Below are experts of layer 4 (counted from 0) of a mixture-of-experts language model. Rows are named router (the router's row for the expert), down (a neuron's output weights, with its number) and show model dimensions 0-79. Each number is 128 + 32 x the weight over its row's rms, rounded and kept within 0 to 255. Numbers have three digits each.
Before each expert's rows: "comes before" lists some tokens at least twice as common just after its tokens as in all text; "raises" lists some tokens whose logits its average output raises strongly, later layers aside. This comes from a sample of Wikipedia text that the model never trained on. Tokens count by the router's weight.

# expert 1
comes before: "\n", "|", " |", "-", " ", " The"
raises: "\n", " ", " —"
router:104133117110112173130089141173087087131124151082112109163187105120117088173164142128106134098153151128169155134097179063137178117130108085118094168110153100108123090096132134165104107174135169104075173059159104116100128120096135085137137112
down0:100158145098105172101154077113098142112155134088101137121140142186099162119111168151144124011160079149117131127059067131155134139111111118106142124154087087155116171107149178190136129116157197183159097140147150039127174142099138149177117168
down1:078107184135165142148088147207128080070143215094136154065163195098168137090120112147196093206124164180119109156133098073097145143129147101136095164128106119082134110183125154136148120143201127130088132142084146167094096106131140128114170143
down2:162131155158110180111117098190068116112144161174050161150137122161151121150142097111099116151150169123065137159115143134112135122137146014096128132111193157171132117121120134151126154126107170058110144129133102164145085101134112197133127088
down3:126093117111115124149117093093152082154182111121149150159123165160074160090122067149163118106139144117073129153132098060116145147106074122158149127172104131115116115104145095110118111111153158143124124083100163146165188135129115074120128163
down4:097119111159138144063137175127080199124155114133054133146130139129169120168156170119188090157161063088140119083139091104090122135121125103127190123064166137142166120151055082100165115099154138067174141102078162153119124143148095154134123166
down5:060129136178076109124128142093132139130122146079162122050133088135170155238123147136101086121124143149167154147127095104149067137081087180110104178110097140121194125126186121120112130192128115090128151104138153077142138134133162125153104125
down6:210157117122120091096133096139130150096175128116119142083138103181109124133100197159099118183167132159107103129176107159156168150113171092142141132112097101149125116186106165138159118166141169120094105133185118164126063141074131145123102194
down7:118131147145146078103164087135144145147137167131148146134086168082117102059047113093100121112139128130164123121098131129171117103105121125190160132116147139143143086203091121112121100100180137121168068131157070144170134110177117125167096096
down8:162113151093134143143103169134112038077115116143102097193112126132110150024179157149074127059167122149063133117158070144126137126110107102156145155100125104091159101103149167028138121110164134148117161109128132145131112174155170141209162102
down9:078112142103134127123105138170140125123145097070146191147072103116130127067096135065125074098118094156120111100111159055125118141110172082096168134111125107151114121113110101116142107125130113058129077145141121093153138176124108090114159177
down10:170157165078153162067094124122086136105146132149070095215199062125121138153147094094076139114122155140140145169177089049159132085184127221147120115084133126139111075129103108094153132159066169136120078153137156072100173136152100137140147115
down11:133146102093109116150138151170118173145153159125139116143146057159120103112065148179108132187165165134111210135103162143091108117083143150074131114165133082161164118176075149127123120157090113148132134143135112106146121153059114165142093149
down12:191166155112100095201119108119134133118110089103159097162145122129146121106127100118122153120132134091116113076120073158106152099117217133124122121066125108108080122128135101146155077130101123132139147120107103192100145187123168163122152077
down13:112060090109155185183123127134137166175128118116152173110135106159122111164151153161132139116082102085128166146129138132154112118128114139166156128176172102078137143082135088103118143122071097173156069106111099137228117128134127164173103094
down14:100138139035159125095079098135102175095132126171105178078183126112161129114071181115145121105157151127194170130141083152135102121098196113183162131140083095178143117130200139104092120094119212127156150157141159122174123127147042130137144116
down15:142145082148138132150125146112094109069112121167122183116113154101109138161116065142170111107177162126090079123178132131109158104140168170109137089143135135182160069109047103091081107117076104160144102113152079160140164098162058075102090123
down16:131122124126104106140141132114158121160136109125121190101155126119120139117164184133159138112185153098138067100132128140086149156129144174105087137166115134173087157138133105118108112128110068125125146093113124110109126094091131167111094128
down17:156170192143101151150127124127132139110121164120155131105150099081095130094138144109108152142131109191120097127064153149113150126123153092140127205177121145125143117106175194165164097096100162106115111100099087098144129113117115090079196142
down18:128153158146158169158088107119118133120109132134121109129139181134095165139059111144101117111161087190110134153092090153162084174168108135140083140111120116194119115146129187141138208143142100154175114122197126068097165096110122108115076112
down19:142100160141153127164134167118106102243118134135123175117149132140178160171100138095098128135160135088169118162120096155081154109074104133123140123123161180119179104092154113126132097168156081134116100186134101086125125130076081159200173122
down20:127160073163129113095078168172094108132167122159024116151145117137119110122135122096127104143134190154070090088135151197173110109131194132150115166134166080123143147134126069067145149120133147135096060146169171130114102127097125106179124191
down21:123087147123146133163090103145196158129174101142107084158124111208155133072087163181153091106128101078119099157169118151152151081159124188144149115179209092120163109096167102140110170116078076140148116099118108119144098096138119095077156099
down22:094032139107206149106130117139162114121127138099174092135111167061079175189118152094065121093132122182070110168131190141129130134120111124176106136144161190181118120125116118104104160117168106098176136111172094109131114098143151079115190092
down23:146127111158127105108092152169148114140178143136199117142163188120158101106109122156077116127073140158129184126090091124088085172146171124084110129154141156091148149111151133142098100099112115172154033186179128109133175084164199089103131156
down24:120144148159151144176108051082124111120158130164127131156144141103142130127153101121141124085144164200144090112162169175155123120151124132135144060143127155126100154154090181161128142099173161166155105136090123143144118073074129132137140060
down25:125121127133084128090107118174051058155156202113131152138089143161112123175114172074137109117113120100131122102082123174082140116106143150075100080078208124178120122162151143133137187103184145142062107098123075134118157120185180168114156196

# expert 5
comes before: ":", " |", ",", " of", "==", "==="
raises: ",", " and", " in", " (", " of", " from"
router:121129152165174079059174148103162134096133141126197190166168160135120134103083063105107105185174148175161153101167140214166081109172079118154131099065077159140154177104159106120144137143120129174101132042152109137136150078128146101117112171
down4:163182125156146167096122096131169163123145107160143119174123080110108164128134114126070105130143079132114131149162118074163169175164140115088103122137126056146202140116128155127178149143186141081130103151145171150150027134161187087109147192
down5:119194156153101178105135076066070128103124083158208117129036120133098162081124115084101158160111133088138129084076152138099108111084187113094170123152084141101184162164135141147112115070147168170121120133055131103087168121134173181119149076
down6:090123103144109090112154161167030105132124136116150196124142093068091105103110102156086196138085141163130159093133156159093074186110064202152106137118113122159106101186129132181151174189114126170092179100143127084168123141114112163107089128
down7:107119126162087105166112175155109171106116136121115192111180148130171124120119091162115085080115120151091111124084149142139142159156101095162143182102139091137098200170124142184149129132148147115140125180123124147104135092071127138142130114
down8:113146143101131105139112152086135163158107120138177123159146178124104125142185126176101102056115177125116183117115087105149126123150117172133161165059124114092156112162138117099150190121102114098189143081148143104154128116125150060047124196
down9:120178105108118131104126144152183186129097090144108132085128135112099110140190125135173131129123140104151089100082112213100120145079137098186162160083130093103095169168164087082099098134150159091068072157168163179102088133127070178118164193
down10:143102108101122084121164134173163134115130100133163122141127145095169127083182154141177073131145126129137068097150098156123119097117149105161156145120060108156145125157127100075150132153120076129061160137107104172139073096091108147191186114
down11:087216150087133135126143127178134184112142121120128094122153122152135101132113135103057123130198124135168141095178123147127064152234098112122181154161137184120179086109099141111107137082120089101157153150112164066144169083160139135140111157
down12:126153135179080127138172160124106104154131096097100126123104151168159127138134123133150103135131097173172170147112162154149115163075142129113182094094132116130145092160140187109085122094137129133034098134049162165154139175164122160141123168
down13:121154123123148160114087087107175153060125145111100139129083120102114120068110061101058124181155106164103132161102163148112104140152108111131136096108102112129160043143180156183141076148164082145101126081150080114142102116059164134142150055
down14:161126106137111095122163148135172156090194092191113183153156173083104113126082121138202172117139103041152154096203138141161131080099115111173099128142038130095096071155156108116095132140063154147182156148121139146109074160148092160088136095
down15:213134108140171116132130152099084096097132099113125105153100165077173098128077159098119122099101162106103134085185121070121144175091098161091168120142115099110146123129110184113141150125186123137128166131118146144173150078179141154138134171
down16:085144127137132137127137135095167124107091131120136122081138103062120129136159099091125132087151065083177130103096162156146103146154158151209158125117131104120118162156162165065135167128177123163097134077125164110118139136114090135110092087
down17:141147040125117143109148094138179163130145147088073144128123195102162134119109165122106168142167133154150153126132167146095095150144115110164115157199105120100160107097093121103149115122152122069164072145127131110151204176148106113149124135
down18:102136115168099157164136142113150160152152066188158101138118169136138125134130187070103040139142119156144136137118153106133204136108112133129111122110166096125098052176157162089122090082133116084117115124052121158151154151101119145100168128
down19:098125091176070105158168095091123193107177172177126115106143114128179175082123133139111155124143151122132162144110104141136165090147121149154110142190138107120127094107192143134055104143072096128120189105141122108175093170092099241116130158
down20:199132147150068176105188071175102121111127136164126163167108099151117170119179116072100107131160099160112118108180142139120143172138105165168147118111112128165220078101086122143140127117152090148079119157150085119087101132139132156107129172
down21:149151138143127142145100060154119115139156065076049117100135074166146098118143128121131154104103120107200131122093126064105142100137220106116144131126167146124189124074187146078170163146132184154177075156163138138108186120108151126100135106
down22:147146104172140146113095109133115103128131134132170137176157133183082119073191145111165131121143149114107094079071084155136162102104126190081120126152158140155119097115099165166160107116093139142092115149146111125116101182170088155093116094
down23:159132116188137089184100130122125164062141138121112101161183095188112155097143141133142109110102086148179071065154147154051125138120139101137138101165170112056142184080161161181115065111111147175175118137096117173111137175152078107131133135
down24:126089094124126153109089122112102145145179112191108072121113152115123104139155138136111049134183169118092085142105142147091167137133186120145121094122079137073117100105086190145163085058119185180092096106148100125105129107099140076110135115
down25:140168106101136138084101163114134128129124110193151096176101168142153117147139156165131088134101176157108085203083123053095037094124146128175149116124111135150157180158101120138098109095144096172182106152131178099140160106112141125160122136
down26:149172178141123090099091189118185216118143127118107183097108145153184118150086150125122111186174094137193218162127102065174110066135088119155128114148145118122188114117144152151082111098148152126119119154175123103145186109121131086112108177
down27:148153130096161098093112168177087130102229101131130106127170135070108108081088066129138135151099073170142139140093129138144136189109100117093182138027084142170147111114070151157120116130101092113145164135135108129149119202078133109109097176
down28:161116109069121131157069136213102106124159137155116151102114155174102130153149060137095142123148138076097105157138106061157130099107116166179087164172128134154116135118107117119142109107121177133129116090091146112164130185050125135060178091
down29:156090177145111117118107138139169147149103127122171176117106115108103139121133082138143079098168147112112152107211155157149141165145130123137186096116111156084093142110102115102100104138177063121101123149158148118142114114134142085219156139

# expert 7
comes before: " the", " a", " his", " an", " \"", " their"
raises: " the", " a", " its", " an", " his", " several"
router:083065159112121130138080076128127125180087124132127138162142084093097119199141082117107110155098141146097166062144191120071137146176149096114155131111148189084084150161171091119144149147143143196107165075110081189156120193134101100124076161
down0:070137149135092129108099131093083137132088191098142109064147128162162122092120123137170099121154120091089139120093131154116133186110128117112093226120120148124076112116109109102120155170144133101065191064176158185129100133177144127059095128
down1:102105054095099126113091110159106130114140130115073127119116171150121113162163137145122175100168136107084158172155140177098172137159126051097118118104127049120149139127124150096154127120142124141108175148081053069125161100116092154143120123
down2:185108108119149155158120148210180093065108129117162160151123112106142192074179117096120136156065126113130179076104112126182100146078166160165133121165168168123088147148070101074132157108161164107120166137104128102154115100162069111150106177
down3:081140115178100192190115144143161107184143105131098149147120135111101147179129143163099107123111071113104079149164089159135095132139060124134134109133164150131152143123111150072155124098103109164105049172102137090125109117088129080090146143
down4:147150163134138160103158136134131075098107146180106133187130126163138143153123131175085147143122116096092103171112132187127086156148102107133155173092089116024097115119133150134178110130108139103163144160078070090130153189110098125140098163
down5:174176113171088168127103110153136105126146162154158124191091065161137150175094050068160099133176138099122114169228194092080165138150083084130143121101132101138120164136156154113145126166151126099149167108147134131110084160163127116194115145
down6:122114089122140052126108115118112062087130166111119123119082164110149127089105145141125147146100160098097156114173146108097120153125149135085104086118181125144070133115136082153194144149121094143133110081082120130144168110201143118157154136
down7:067152129114115107128086091112118168188077136000127095134120089158165154174139065109136126169190151089117126144102144182088153159144118178083094117176179096153162125141189178126131157114156082150148155110117168149093140129156153122110118095
down8:180148089166080151114192128156108149088136117125146173202134078098179151161155178086131089126121118111170118089113196139104169159134135123081100120139139091158166160159155086168089111119079192123122127156103160095072118090100103080130121120
down9:125185095136091091122095200134145140117112102141152104152141212078155120185064101207095077146147161137104143138120136120105129098128142102131082078148129178139140148154089098123089159163168147111147116072086140108140127150060112149165133159
down10:173214113125149103144116169172173072087123124077111156189121108169140079128106096132095121111183102144120142105131073119109109125166128079091139108104110121168105084141155103100175103042128105154174101142096122161166181141137132079059113099
down11:164148167131139096115137160131087132076110133076157179044105143057199133067145125132099205077102168119108115084140155103158115113116097133166134144138147094089111135108108117131125195057074140144128068149079148134117131119148044116094142111
down12:110122145144152119163182123101133072121113103132095087144155083134172138076134133125160042148093157122087166120192169131160108090139114124165166141100165139138114150120111102161110087133093150133179172151091078087097148107159165168134084160
down13:122146142150133153145117172109148049145081114161127101134115158173109132130161125141112175097141131156151117147120158094157143122171098160150142105101177106117163098160127071165109071144114146114176130146139091172115044152140173100117151138
down14:135181132122150118081120146101079185152067071185049131134049103127120091171113093150131183094105118126108122139149127112135155152148092106099126141140161178134058133110187194141132118077117137145136115122144107139140148147099129125107157074
down15:118089090143090158173094129106135151122123120105108080065088093162160144181125111121121132079201137162182154122146128131076105137141057126122172141062191130170101208151108131105096147112166157056066161161183141086123123173137122095125077132
down16:134149125137120099141116142127098087109107124088110147101113121077112102118153097131132108112126135113149126149135136145143154149109114128144119112096118108131044150142169116044119113160117110130136127096145187145065078148028172131156098154
down17:184077141145109086117094175150141109148069207118122156137097144167173119185095158067117100128112133157130102157164185111075126122147198117100136125135151113128153129181122167141077187148133169146130147156116158094080073109045110125131125103
down18:144132172086104150106136161094166181131129102106155111134154153172121158141108119189125088148175116095140100087141100107101152116143069100145147136095133192135201113132102152112136106103125130090098145136214159163110078135087117129185134120
down19:144165151102143139144124185103176106067130172215141084120128158155097153179146114112126070098081178113145134165161149151113116106120159125127123056134147140160178168194162042127148120122143120153112145084143086094129135103177171103136101139
down20:167166123158140121075118116101157144163162099118166100134112115144171092115109102084161116113137033095116065064187122130129127134056134132145111178106115129107061177102107129124165131100120134102078179162121128155166185161102149079152178160
down21:075126089157109127100142198165109122090100073157151119112125119142137122146100158156120119113146141112114124157108143155119096111148125143141133067113168176181195118141094174239096129097110094123151102125127100095149143171091143153106163086
down22:114148128122118097136142124163140113144086129140051107158095157124132108189134144142123109201154118117149122116126134112096113124134098079148125213120169133084125107104076103111095131104172103050116119143125134135113156156135168183096089148
down23:102073180125134137104100146170143119132087117188105203149191144152122044101104109142097115155178131135129121151163166118135198133153097151090107174135132121071135101166147110123074106127101107120128191129168118163154078143139091098153066142
down24:148132150108108119142074097153082157056125127071148178083171097135192146123108118114107130133141160091094131125104140123080167137182141141104158119157138147116118098093153143113148081116167146182096163174126090115079147149130130114138162154
down25:121169109144137156094116151160147082096157103154144159107059138122166116209050138089180163133113173131158103096123116172129145098165127123177146093149149112096143112093225120130198090097141139126135147188110131082135107209082110105175074071

# expert 9
comes before: " to", " in", " of", " by", " a", " for"
raises: " in", " ", " to", " a", ",", " on"
router:160114108111145148090122101146105172101159197122107187185129099080190139140109124155173133143086173131188102067222127119139133111147164161113073094102130169120136081101135057097142096057140132200106132118122121133119114054142124103107126065
down0:184126123122148165192173174147137100150163137138138115059140112090103184146134146108127163090134176122155169113128100140088123116097142067158092159143113091065150117091159179141080101130144124139143135117158166107123136160133135158129085114
down1:105107139084154100106082109142092122114097120189075130112159089133161098146141140120178116074078104137172170080098070162093137153121168149115126055133195153142116149096178170139132127144124150138126075125191101130131120096128109197175106082
down2:139123102159129133138124120168164199083167173130131150126081086137151126156151126099117152136084093152145110076167207142084138115076121135067124122150160132126093111097131184189175109145117130111163135097167145119121134112119162109157092147
down3:168156104145106136087124166096075069114083094126177157135160109163085090116083117087122144162121143139132170147103165142160138128065108156113185101187096147114087167064104116118107075137153166163110078090140152185148144136150141121210120060
down4:121139157100095169180127105124121101179095100154130120148109123085132105170149127085114141148182088104166097129098197076148123164158181127144135124147148156112115171114180144119118158129139091081133110188145120157139154157142098131128173124
down5:140160130163191089121169191093088086083073110141100070171119166090148115158105153078118082095061102149136159087129106091174148173125090106112188159151090121151123130143129124116107145130113105077077060102089098167138088172142153135125173112
down6:176134148068131199107079144098053097133169153098122098116139107030118150137134086174086166152107107129198110114125119194062140101119152126106140115124145118112157183117115066142100132177179132122168164074096098151118078099119170135142155135
down7:150161115133146170121028075205107136148134202121141105093114137108032144114107102168123090124088142121092148100073145171098137071104094114076139128106122092100154147157126177146124117153085091108146075088143144181135159123106194094136112111
down8:094172114089148145138176069122203095141166215130120135175128099140150102040140091109096124101169140204154156163091083157097103145106163123187079113127114197153119102111086115110101135139113188124168118154040161154118157136122090096127116116
down9:168121088141116163111122148140131094152118096095059152139114089100154161192110095150172122156129120165097112110137170167123147076143163139100121178114171165154171173131129145116149137127145021156134055126143168119124100123135110140151138102
down10:138174131115081108179067087235155144093114138105153115144069123122209118182204152124106110120141123053143103103087204097154088132202113127102085091130092125126111144153154155181106124072208133134125099132179133094090176123140107090106138159
down11:090163145148155171115099122163085175142104162137102074132167175170149123138129108134152166084202133142145140157108087138137109117020099152106118149087101132118146140126174068070087092124107197185081153114107133108084121145081131106097144128
down12:149138132135155158123140095119131115129160134144155122143069142099076122150123103142182115144131094104164099134173130178123165071091123158105073110068153093125103175097080121094137158074131085160127129110118174130093098119146059091119155133
down13:109140169099125123158149062171123153065105127125127098114135099127176129158121045069121136128165145128126096155104132120156155152115117145133154117162134143173077103137127130121073180100106102148164158080129135130078115136192118092133099153
down14:186118120108118161116163104111061126124092133129098142140156107175123077098129136125158148138129175100136189140096120075097173127107093112230100122130130130175100121185101141222149151063190139084125107097155107142047163133123115173092118107
down15:106120160102124136133142149107096078143100149194106156100165162111112180162145141116120104063093135103096128129148124119136119102121110105178142161131102106099106077111131076159128133153095111179083101123112090120094126150111128111109113163
down16:120153100122158177102117074075138124134154093093132120144058132122175111080109123151111109152197149119091058159114122093158137116148121139159109114071140080144124085143139137070145110160086126161193166113140151179113158120128141147151128097
down17:140154154129134144089138129076164118166111159108146158133154156081142073069120132150134141130102121131100113156128112136143132139086123133094099115109171098082141154154079123087178125127113100191115094101176113117122125113088139200156122154
down18:127091118157079144167157148125143149104074112119078124119151154122158070122126128067136148151158090137172149063141130113106105133187073136096084110106117117127157084128113127127152118154163080162150190167088086119156121156099151120156117128
down19:058095105110167103091239155155092163071188109132129081144121139135186124099094135067136130121177158116147090136101128121134155114128108146135117126195129119140103101125149089126127114131123121173126172124142067147112088148176154107170118095
down20:128101122118203117127122142133113066187125124124121160127127084151093168138135138094117085179126168022103114117093080196148153096090141095086154088129069140063153114112093112144122104092134134180110155162124107133117139070155119123134141083
down21:102124144113152084141095123127128128133171130121169114148143110122133126134073153139121162134121094122094087123130150144136208134148144146147148049163119174169205107088139141152060190131135135169105142133153112137101127116145159099215151099
down22:117216144114156095157129114151135089163108159135110143140133110175119163107169135126128181155057135090156125180130186104142127130099095103076145164096139117129085161113127131157094089122117149147159149091043186124153150119156098130154136099
down23:129122115123132162147165130075125151133116167086194130134157109158126176159143144141101114123189085138185157177080109053141149150137109154140129099065105105128101050086184190129105025145134125096115157114162132083104100122112245130164129091
down24:125098090114134101100135147143047122104132091131096145114112137092156101127112106144152083139091103162178109100094093107122163142128070134161135121135155166104098088104117131151110103144060102077098121108113114091187128134048093151107115076
down25:151110130193103174113123107119178138125144139109155184124118071158151122116141136133156143133145148150067200107116148135114153177129054149078197176157116119022218171083133113163185117125130072116133175141117128146149176106083101108092054130

# expert 3
comes before: ",", " of", "s", " (", "\"", " is"
raises: " of", ",", " and", "–", ".", " from"
router:124077110141120134059050127154151135155088170085140109166128100121146134133078157142145088083105122147144180102168115178119076197153128125107138143152058144171148176088140088120078075132093144117122088144113079124085113131139185128127088152
down4:146086148111131148167117136132136156178126158166116130144071106100050086053127075055127171141141159174160097133120161126127149170122187149106126098165103107131139142146149166141099073090162168128147153097093146144187078140145097107106094113
down5:089142105157168096088167110096072131077096147140138135200118104135119129115161185126053153146143139147098085132096147073104143182159125140167128106106107133148176135125150067124154093120202163112141105167148141134146170106129104140188071116
down6:132105170126132114096122147041085053172116108103147111094186168149068101136119157152094106088154140152142119115137165121096159069125142165067125110094084140149173106057099143098150105165094181150160162099131118107127211122114150106142146119
down7:160089074146140155123101089140168146171110140104121138112167132116161101194104139168144107171130119102184126092122147118111125140100132094072126100103169067076118120191145136098159110135171178145132106144112135150159156147079110121145092071
down8:122085143175146148133159103116167150120142148131120116134097105153192142075119132090120128163144128117096153096139069170180104076178121112137167117156140140150134166159137128156169151145048158098121104161191085162204112115146103138147160105
down9:169071111167092112151121136109101148093120227132104205096111033088159056163132105102124091093186103106143123167126135146150146103158104064135103136169083151114129150047175124137099113050171147093127147075080128145165097101174142096163118139
down10:091119135089127115181152144095122088119142092111147138102126192148108124087199101173123166064180113155085113160142066138079133145160114104111150053136119160088053190152121100136154065144145075085158153129076166143070061185122121151114084157
down11:100143123123188102164073101103100057123163080142108124130077110082128155135126092124132156110110107100108220153119094181096085104142085112109097151122166128119141157177106099160104134172106102172177151150148082126135081086118141104135182134
down12:161127126123109107080130155108065130131087098110054111155131187188124072136118109195157137112116111132178125142145155191041116140114118077075148178080137086119118075138104137143214163161121091121131116177132095179153169133100076146124119080
down13:109143052103128197112117068156142116095115145147111133113158137117135103098097150150104150137197163146173123092111126100122107154142097118198109139157159119162163144109133117160092109098130136141198067113207170084161159149084118103075151167
down14:153092170094110140082138131073053079118070112076127101146153118172098068114125157065130164109099125168172166154139116119130128128129090180169086135115078098132103142155117160107144193095179098085162081140154108074125088118127100108166130146
down15:135076137127120116137169119100094160087137117119163114184092145159105119143140147204101155140065129132120107061167131188117119097097143070141139148160139103084164132146120135138158143095198151170037183031157167197167118149166167102143151189
down16:158146136156174090136110111093162102107131143149092104148086152164142135153130201098156076126139117255092139171177151103131135121104199181187087127158135128160115133087112143172122127114094136104182091129108123148067112102128190148170107118
down17:023107146153135147070108110118093152065154091141143115183159153084171115106102108145123080141142196088113169144147163135071137154095074117134076152138101165108160139152137149143161080147135101079102123133120131051147144167153094147105171104
down18:087181102142102151157159123126212122129133103094051116069150117164085098108083111071112134085095121158073127089151158146137195163057148144105124110122128189128137190097153137142151103126107083132085145069092194104126179188148073110088066158
down19:083113108171173118089153079116137141088181098135040119092098078179115128079161130156135116132202046144145126141145155123108101100164172180139079156177106108173110188091139131111115148127118144134100126136158176140128163087099114123184146162
down20:172125087130124141146129117164128129115131160132166148093127105165119048155175160108137060190201139156111162110174119143107189116101134183170133131160121158113164132151087101072133062122171130152101094101089141096103098138078115092162099134
down21:138172122107156145178167110110154198104047074187121137147148163111150128102150173169068169093186128110155139101104079166121112082112151143131105125143169135136103126072110142169137122180161099116127117130086118106174175167146116133088154124
down22:111141119132069134207109131132150142167109111123110103102136093096100083145104108119141158130160163144117094105121149113085123070155100151094183017137173149120104156122113052125140127089156185119143118122121183131136085121103135149144095111
down23:073109155100156144086128129112114137127142121141071109182070115166104181127145062114174154116070155103156069095126112086125126136132150123130069063131140143142145109144126150144180147128134174108104100152128145092096088184080137105105120167
down24:126175137199100180101157165164090058126166169172131125107118050135135159133128129084129157118163065137125115140126125157087084158082108124119176109121160101195122099181144156146134137153103148087129167162105127058095207095121080130121151244
down25:129152138173092166131166120168083091107154101134061141115181112118136138143097109146082143186150116040122165098124125071110178121162134103091139132129102139194121161139131104151094127124094185098187101152180085072180073078092161119128137126
down26:135145104168119125147108176109115119112128127096072154128139119160151102125155123139144114130109113139138090184175081125112123147154136082106128106114142179216153122145103129118054131128107125094076138145090141104145133127095136082143134126
down27:126151132108183139105064112138163142223204069147114153188142127132155135098120093154153077099099064134110176078132149152105166084133123134178105120128172159154155129174166177150102169150165202145092140078178091140130095128160110128083114107
down28:130167117095110148104110111076182165109149142112129089118125147160147169100111135195116118136062067148128177123121177086170092110163140131134141110139107130179094153148164150118099111108201115114098126115169093172167115126157222095089138157
down29:123148075115144146158119116136110168128180148127109159183096171150164111180106168138061120137101138121135137120137132112101094112116148122078133156171137150144119140135126150096168140129054118199120157030134122077127079070149098155140084116

# expert 2
comes before: " |", ")", ";", " 0", "N", " 1"
raises: " (", " |", ",", "*", "^{"
router:132109109091145108146101145152138086148143145180127147159136072160120112102156126161114119114149119131147129171150111116116134093117118111131082091142103172122127199139130143119109157118092173100102159153165097174087122096127234042129142152
down4:147131136135157149142170117127077174140116120158105111184112113091134096097134133115119113092118074134149060115153192091144075100133167076084145145116144163109118085152137101121153179119073110199134084154092159075097073100195095103102102104
down5:098117116097136126135099134158090109070147128213162141145128114160156146108159196141115115156110183067167124128119138142127140141107151094147093133056042114138114143134147155173161154133116129156124184171138160178139151106054068090157102156
down6:154117069090133150168132188098161117179085078145094107153122170118141131055133162106138147042111129095154143151120094159133108132177134084160140121131130142115169097172105056129146161133107101155100113164096131149060166114119125123168149108
down7:125149127164173156119114157114136124124092090142110112105112144117115131056143106150148129155161133163105116162174173145117147152084096123103134097107114087088150094115137126164101168151114095072132115116132086063122160157143132109148180124
down8:101158147101103115128132138124145153132163138136149123128153133113138079081202114174091113143116150199110093119100081134099118140165130146134152111165109145124114060140145146145132129109113130125081137124123106147162117095111117109161163096
down9:146138146130122096195107119207141206161107076145108093141174086086054057099181145182030110166168142109124072083131158138129103162112044100099090103144154086123101131127085159123138158153148080082153130162133100139118080077197163129210167131
down10:078085141103117114159070110151083116131104111104161122147131068167133080145153111219103135111153162141200138052089126118153186139172138136097144107049139136116138112147128093102151159133135122148106138170059179150123138129157135120178085084
down11:146159092143197136129118139128079103139156129129106126143143162178152104157136120121117135151163097137076141166117109153206145164128102109155082177156182123142149141130113147162120088102131148178112099066105089128120134127178123152058130117
down12:161101114129194127173095040160148103089120100141110121129122126060148150111075111167118090101136149141109103119180131197117154114132138129095149132111135170103126159195114108185124110157082121094087119099175134125132177126142073111094129090
down13:153129094080147098104117078087127153085191124120086059143118187085053110068095161127141117142153127218106178163103129087176095177174197155170121107174127138130087181150112157146086146167161148149145120095164110165122200125126099109131090167
down14:139132123191127106116083097127098156178132123144124175085117128132188129075088105133087118131153090192180153089209117137119125118145139114134117135094137176151150118204092098052084113090156117102106131085146107123188114124143145134115084135
down15:156158153108174089104143115197055140156105150140113187159096121111146167152152161079130104157099074135137047135145137168161112117105131137101100140128141109168091136164115127130102147140110110086082157143154110061093079104117122160083128121
down16:123060172157133050110161120150139122132114108140062131153094065074135133144166102083081134158143162151127176112094176193068131136147111070163122182147171211143139097187139166115103104165130115141120140089070148108172163139130123053148138125
down17:165077116094069092112147148124137124102115144167116134159125100106084101125156105108182159142137131130111115132088180131123127159101091155121191079137159100094120162143168141138163160056118148129051123149065151113145171088108117076076172111
down18:136107151142075157168169205110226115172143137133144135106157149153138048130164097131090159128118108126138156188138184139103111110151119135210074157148098064162098099118131133096102101086122126080116143135111133116135177127120115119107153127
down19:129152135149152162092152148156090093139171167095141095141139131160094084114192113158067179128069132086148138091169093159118131154153076152071142100200050143173078142163163143167147113113195144115088157143165103136137119111113212168068117116
down20:085151074142148120105139103086160132090135089114167095045155139134134143100105152150157045110154087115121117143158106063122140148119149104132136092104134101073135126131138145147157114133130114138080090146117129156152119098106127143163060086
down21:171086157113051097172164162127139158115108147197072100042080203158171108145126122109116193079147146128118158131169102125134098124125129160158085105146128156124092125166139151121137072160177123129122137100086150107084106156150136195133189117
down22:118160100053066103106169123092081160125162160140110151146106171166108107124100067136079152110187138157105138076149129134144135126094167141088039119143090075158092106206107137161147154102088114109120181099089094109104111111162086087124151183
down23:144104169143056096075125154098148158116154131113108139153148179133124094109157179095103069175103086088145200149124178123127163136084093122107183116089080077118132153126075104131173136190106171120100140108110196143078130134077146164199138089
down24:132103120117097101090179169131096104106152180040114108122090062132168113096172062115182173141109143167106127107097163158129096120151091039127101099116142105142141122136147151098132063143116129152085163139106141114144123157114121111142185149
down25:161120163168178099120139105169157132122110201118108191131081181180090099164088159138139138172081140122071085111077161136107149149092112173073122112124101144126142133119122099102152129150078141130092138121111161179176148128139099126120150122
down26:112100172111159136141160168134076050129106105147164139133165166136177098160091112160086163129162142120132134111180175129160161150076164135143111159126149161117106098129103115092170053187103144120167160178123115143117115155140071141175092105
down27:213125146144119143134155133139111166075165133146119117125116061121126123128141201138106105110137200175125122114064122140153172106164098060099113121107208131129112149122080143104109128154090161101091138172114094133090174103188104163148110100
down28:253120172085109078058169151142140160135124111140172107120094113109112148115082145078176145102047144139160118122166066123110133118069124098146133153119137133103112202179162144125182133109135105146088165136118132120120106123096136153099098139
down29:159159090105181136127140103153142137106155185117096148144082108180087158129110161088105162107120062143142151100118078116103149123098115177191085101108168128160130180136105105125149095143095135127113105141076088191176110135169119160141142199